{
  "num_hidden_layers": 14,
  "hidden_size": 768,
  "n_experts": 16,
  "experts_per_token": 2,
  "d_expert": 256,
  "d_shared_expert": 0,
  "hidden_act": "swiglu",
  "moe_layers": [0, 1, 2, 3, 4, 5, 6, 7, 8, 9, 10, 11, 12, 13],
  "router_score": "softmax",
  "normalize_top_k": true,
  "routed_scale": 1.5,
  "balance_loss": 0.0162,
  "balance_bias": false,
  "init_std_router": 0.00754,
  "lr_router": 0.000477,
  "vocab_size": 8192,
  "norm": "rmsnorm",
  "norm_eps": 1e-06,
  "tie_word_embeddings": false,
  "optimizer": "soap_variant",
  "learning_rate": 0.00291,
  "beta1": 0.95,
  "beta2": 0.99,
  "batch_tokens": [65536, 131072],
  "max_seq_len": 1024,
  "train_tokens": 573100000,
  "max_steps": 5978,
  "dataset": "wikipedia_en"
}
Below are experts of layer 10 (counted from 0) of a mixture-of-experts language model. Rows are named gate (a neuron's input weights, with its number), up (a neuron's input weights, with its number) and show model dimensions 96-191. Each number is 500 + 40 x the weight over its row's rms, rounded and kept within 0 to 999. Numbers have three digits each.
Before each expert's rows: a language model's description of what the expert responds to. This comes from a sample of Wikipedia text that the model never trained on.

# expert 8
What it handles: Direction words, place names, coordinate digits and list-item hyphens in infobox fields for locations, regions and species classification.
gate0:452506526455479476581469507483486457450504494443545458492500442506477438495423532467455509586491517470479493540484543522464523539567454414493568407465472477519513458515490526474498505482486499555535519504471543526572547524481427517507550523541452463582480566531536534539531503485547559437
up0:462512524451507506476471471491465509493548476488451498571562488425515535452491496505520468571580507513502514498570488518445564492578474480521443460440486529533531589488582474442564529543510526545476550496527474488443497547554516478585527503472481535486568488499509539458505422471531481414
gate1:487479550475556537498452527450569514530481495473461486534445464543491600493490431449461494509506505482449426568495465510466477458428587472469552547525535528388537476516511491515535519499550468489564515410465515495469442504510469450395531464557539516509492447490460604453557520481464590457
up1:528429462489483549557395528492505505462484504490509460465441452486507529552555437494456493515468477507483492526526487495531544521507541559462417486502459468501490538518506476510483471513492444499521568567528470487530552450465535494411514476457475507561451526443541450415531507448443468541
gate2:459472473482473488448591510458480583472486500573518488417540522489534495512522535447565506495508428429490581580480531533525503475460448473502494480484521552425502510551565444485540497508519491470534451499501499481530490461527471489510499469442568509570395492444476467443551453479504479520
up2:482576542526550502503452491472526463536594475516511521454471474487526506521469519530449452492471414399505495538405480538521499516460577497477495534509582462544528527478531495500500471490504531523594490456424508453546483530516543480512408369495517470506448491432503490481485469482543486454
gate3:492439504478495552534565491487526465406520458498549504448583518469521516540502536496490519462432443455469495566470462495562453504540538491461567486542430574514498486497540543475494442527515521490517546525534494543539507518476463490506506508457499511484438387444468499444526539460568487488
up3:453538604497458551458498537497461533486420441509476531502439507449417439489476441518565525578536524475560494413485451500500528526516453484507530447488512464478450498499550478496462513513554522517507526482436518482521485543461545453615448569591415504477457470526542515474531550474470479553
gate4:564559540511499566516516438556528429486518446474511497552456417397508459550505501438479495484451462551556504559435438502486490517502447547538462478520501509425471502476441415514523558565574580516510551472544483523475433538520474430442510531509533537506465487502492508510523507497479501496
up4:527537545538472441497443502461530465540572514475526513443508573495564471517475545535507534479485437455529519507479540533512584525532487503467516512478446480527531491504523523484479535481568502490560466486438459495543489405446536493559550490383476504595479475500507469523514448513444544515
gate5:540530483428476519519507450470479458492503422486446602456487509470488487445460499450537478530542487500513513503513585490462461509441482442485503516528447502455531542479563455544499504507564485515509448447595460516540547487551485440537575470543563532518499536487508597436509505488522470480
up5:458498459458462503482458541462461426496439462508607520561536536499516533531490438479550505482506491514462530568539501465481486460489430480479510499463422488597463500507500503543480490461520538488494480512527444427513539528506545474542478458515497475405461584454470565547501517510464504496
gate6:437558433555457543467501469570552560393541440536455476507480497430544549491483502530443544556479540489494514537446527547484485539556528473551486498518472515479532454532422466533483469450560501473489592546505494438454503510557507476534531501451469385519500490506480446473467496485510459460
up6:441514449548521457576530470519416492487523452412509534487538538538476559588523486440469481539494496561530500576524524435454529506527538500529490482543572570526494424470535474505503519456450505524551383509479451416482484510476454487550560500507495509505482532494474462603487507477421449479
gate7:494515460459603480490471498493604516487528435536475516487512502472488442478500453476529437559472507463478463514552466489492426491454464488465525502469537531434508467518475535463488494497524459483482498512460453509473500474504497512530458533548499492475512504459530478497501519561538473475
up7:592495465534561554513494447508499475502493449513513501482487459521521519476528530514486486561489491455496434550527506447505519494518468537560535484466458524516487502522515490489431453458455379515472443476508422443514500505525563556515536499550491428483451519557504515444442541520516510438
gate8:492521550554463553509502537554496507455491494485488524494487570586462459518490548462445567502489562439533498540487508532502469474431503550471446440532470512528490453528481608525489484549545494534547495445459572531582426457514484488502480492528510544551569507481492498535458458517509536476
up8:485435596575539549510475456455476516544457551507525450603432536414538559488498525556450498482486520514455526446489494541448493495478518512490529461474503413498543523498442491487582467477531486441446471500572518465486517634542520468513444538507552490491492525453518487509546513418521445509
gate9:498587485539539502587532450515576488530519487423534531507530592498526544428453514479429506447429498477487495548497489461558549481443535500485481511526528496517569520450533531445472510473452504508490530573472554452489431479476555467548509553513573489529416483459517488564551460441449453421
up9:533477512477484531468496511478456530499554556481521485542519448423579482493528577564479512538512415479537522480472487481497499482558523527441517514497499505545517488564427508588448420521499395503447493548510501505474561488493463549498459500466490451460484570497467485563532461496495465492

# expert 11
What it handles: Adverbs, modals, negation and conjunctions, often in quoted titles or speech, such as not, never, can, but, really, shortly.
gate0:459541477493516474519503540488490487370539507549548500546535500540523535525446487497479465489438529536534477543562475507496578545542550492472505453513544495479456533479460517529437544543522532444469462520534500530483509575489448465497492565527530513471401447471498536418470462507513494458
up0:532446503518528536499527473469523423481492472509450465486510490455558474489502495459479448549483476474410513536426469513516507472600511475504489486533520577514455530464591529528494460525515594514484507507419468539530485514510505484499563545511494547539475510459482495519432492579494525522
gate1:481492436519579455520505488464533545429489475512456494472518461490500436545517495527411530531540487508511460509512513533490413536441528499471521500509478497473523474518476448456516513582525475554554509566516501430508502610520534487413509514425475528502473536437529508480476446498581549465
up1:492490517517482534495457529468512518536524536489538539562407586457490477453583547514517522510583487455501498540481502456548516472498510462510569531520508471536505494566519523561471534452574478518587536529492460535502577502478569501462487506568546484481525526505521548440463500544463445433
gate2:496509546564507504510544517512482507484479501529478419513529429493440528507462503539522517530443558468503430499454431530454564527506556483448474507483477470554489463497505585600500519462537501563481494508556528485483475508500545546442510439437573450573428497438501466557388528467543474413
up2:473505477539493485487534476521495482519507420527488580573502535465472556531479470517448489508470524509539436495537535486517575429563518431495487539507479478497470506493500509522485478486499478485510395521535532494534498464480446445442502501421592424529502570494492497438480514552604551494
gate3:454505555513505494551536487537490539508481480527547527471514485518493486488495571469456524460513501553548460524443543523495529493461491554578454491517489486539528492464478495476483526459583485509496510470569526485485524477444563525528482471516474540509463600498536416506538503564516536426
up3:487480504477479505506519617451509513477568521490479490459483534467507492494505597384498448519539473536498512515520497446503521537392549514480510512488447472454477522478499510487451477469449486497508505569520481527548513471496555517487476508456492489540482503539422418468468533464487490509
gate4:543527450448462434465511496544440513534531500552509462540492488497625479511504447533484466516534511544506483459531478460472476466474540491538517460520503553469509489459514439511528482505524480511499471517511519504472481484581433467455517474487554485507512456500481410487510496548523531501
up4:547540518560506471581608480468451518539515486428475537476533382483509472488467437536505519532511556519480561474562447522500480531588470494477482467482493443506569462579522503542460521531588429539505478511451488538458543507477533428508559512452428446431515474499557508475501479523464467488
gate5:475528516572548500499468549490514523531497536474561520477510531546418519551543512468570518510397475511559606549559543511510501518541529491440482488484518466486567474543527452469453542510465388514539497487505441500555485514440459496517512446483509532563551469443530526488440480521523485493
up5:481545500517517515539499465519492474630615533537525482445497515444513522446512457481502532463520494472539509520492517501484516460483510508571484536495456487524462486480544546504464551507537579490539550562462514503500508446492495448512530503513413606451462469514538460442417547596470486452
gate6:469502489483502566454431557441481490551517484481470504463523495513431465499522522505462549471488500510449512554480456528542483481500487473408493496533537485449555461497499497520449472580471510567555485493505517511412512486587438447492547440463542517557506534533500497503460491450373549423
up6:525457449518448508504447454499492477490427528514489602406560530466530448499512525538493525504514439457480547506407457459500500465521511510555501496414524476461478543448483521496510543494497424491446500521484489437520509555482449560519544512505471482535565481516484526496439471484493504475
gate7:519511499516417451570516510552573521484458435464471440456460544485467549466511509427556451558549557504555488447552529440520529497464466574517473431496458529486535489485460474528543536486523540472486512524543554483598466422570539430443568533469592491503410519556478484496450518463456441483
up7:540473552506472538454496489534440502527480461474450490504465582528450459525450483493543511450514556500541432538462509477471451431465470496613481510450440507484477520480463486560575514440506504536483580542504521516545515466462498495497449462546525533516537507534475554504456431453504501380
gate8:539498481537509556519475604565441493453559545525463507505548446487500550485484451545479570467547533515447518551477575457566483499460449476561516473562467523469537520517445496476524465488512481500418545533509527557539475499470426532563525469473479523438478514513501512542436489499554464493
up8:539498502496430516534467407534459548521535512488542480493497536476554582460510583530506499521485484392497571479487509460537430518449538503494519511467509523448474523517567521467460512631493541438448501498459465545583514457594542510504484528532524536574572477485524506480526518452488524509
gate9:462508511538563453484491431480464503498550561497489485539497445493503510523477503529504520516432601519448465456510534409486547475520461543485493531549545471538522485579551515412543546470536500431486516481501497538503493469465445525532523600483554494454475492492480480471444434468454495537
up9:542411507448485413502517474511543507426536461480553403515503429491519540506504484488596579431498518593500542556463478528424481521470493451476562500601528524457488494521539407460398490531512504463476429488516542514534528402474532493486448533553518452538556609466541534490501539508500524466

# expert 13
What it handles: Descriptive adjectives and past participles after was, a or the, such as known, based, located, rounded, forked, grey.
gate0:492511490458534487499508574495526498477433538491447500459533462419421547449488560540430505485510469554507447494497522443505461501490544472521472532484507521512452451533468477534478510406513584486523476542510534450506568491500505517536557473470486553503498531508494535465440510503576537425
up0:477445435505538513507466497524495466496536492500472490575486397511542609541496544535454490502500527502523427558535514482589518582489495529469519503467434423569508486488494504531443460588402394493522533538517498516466517541570447368455472446534491578590508497505519498456528504605549445515
gate1:492506522532465515463510523516495424493494500474426480538444512577484545440501579513519505461499570502523484524425528528527486488458606490541482425486423493502534569462504436447519486447471500426489475532521570518484453580526492467473553542566514541497520518541561505507491555478523520513
up1:495523497497489449455446537465536477548544550548501502459526523528484529530545465499520523472487501417424525499483461479455508450456549492489549460503479466508484493536520487506492539399508469532468522494435529518489450507529493518478464491557516490489489496549479465467532549464473496483
gate2:468468482492468511536503475457511527504494550483547511491524515529475419444554490533464484536450550443470499544571531501532487502456541485504544545519530499537567492485491508497496522458506487479486592498426502445499506505504559450561487518518507527516460511515514488526474556474523528540
up2:487481518523523471565517464479509461525520478473573527484528571535512531527480516479500423449504587585507489537480478484532503525517477479492485507458467520485508469485470562447519518467526483464494535484533483558507549460489460490415452459431475469478525561497498462537571446412449470580
gate3:522538423520524509501435439503540474479487474453542511492459571474448483479550443493497456518518520487494494513483481474548500538465498548527538540486473440475556520521520559502538459470445568485429450491502474489529464521522467598541547562513529494453501483549517484496479444484502494496
up3:514507457442512527512480503479552416455576516530512479490429525505544497535476493516458501507526480551479508478536538488502444510535545491470483503548502524544512556547517396562514521493491538467501595464450588421499556445431504496527540494488551443440504436429499580460516506473521468545
gate4:468547533497522499551451477511510476483540457451530526463482488512491500510462420510522434543504538549499473512513432470499547519457492511537505519505466495481497454501444506473486494464488488486499572520467511424422533455483452492455574506467510523485499439513501440525465509473432442447
up4:471490512454558477501503457467513456493410498502514498487549479540412504544464497475549581487476512546492568374447434398515514540540505471368450556594502539502483553519565471500440507480464442530452563478476486473527535495427517432517488518538522578467465464500519464490517515444479543458
gate5:438532483509534464577476512472368460556466590550442517526532485505484535472482486520552576483500580516498410550439498405610559494438497470613481484517513498474526546494532488509429473502546535482449472465444449448558514534508525481479451497451488487457491481522556494501485455553543475508
up5:510484503463541523477558469502531519430457480457477522416459505510484573527523462475588471491510493548547501540446439443468493521463570435479571548468486546424534504418528466468439435512463610488512505459537502482495533530564522509512527500473493557507502502508488569491490555501472532511
gate6:473411518534438495502458483504439527541438531521453462495533454553562495528468488484495512481554495541450455540380464455487494493533505509535497464533536458518531491469485507573427556483500448448510527488539537506484563461470560440520486420483581442494538526480511446476569546447545505433
up6:421574480458437594484512519522544512563473536550474463541568498531571484421521560513472500512515504540510526514510432465451439498451543515535433524412460427507504427515504522482454499489485512503479525510493455489471470472543499460519499489487411530438525495506521455478464560496548491516
gate7:481512571424528569501471488473522532526495436511458475483436510515512534434451565483568532479560557567440470576420467495513469529539499562581448503372477508493518416512493429466510518517452491473541486570560573492544470489457449503514516418557415533523533495503457527529447477485468537472
up7:535552503523578534524520485576497487543480459541469475492489402516476468397535471528497459552567391458482483424523466489547491459518442450561498480508435521470466486479520546536537457468521471483468467541447447471467503485544508429473499440494453500489426488479493587502582498483606475483
gate8:501544462485510576518511565455506435508483512498486477488541515485543461536480483456452506495429489504580542426482502472471468461521516479540415555496526518466488523517559506530487510554511529556547538510472518556520520472520428456494551410523487521567518541485491497467539462502473443465
up8:491553432471450508571487578486404557559458465474548489571541503562490510523384476454505547487522514500529512519565453479551555466503498559511453472579459527470491511430537541464499477488374465510574484448471499497457547523512513453503509482538420477486485448513593515514492496511512540464
gate9:559420480509496458432464479533481476465493517543499450527449529538485535412493480480491507462518474498448486532465442562550550431455463550516434533497531543475527545508518518498454529422497554526535466429475473535484547502518505497535551461516467492494506526489525463510458510514472534568
up9:500485465495505484490496460508478518525486547485413472500483461474526452452553471452455541479502554506421515499509509476542504546523465468496554497456563550539533474491563489509537521501487530587506487480502503515505496533474585521513530483440458511441599511457524597547591511586520458504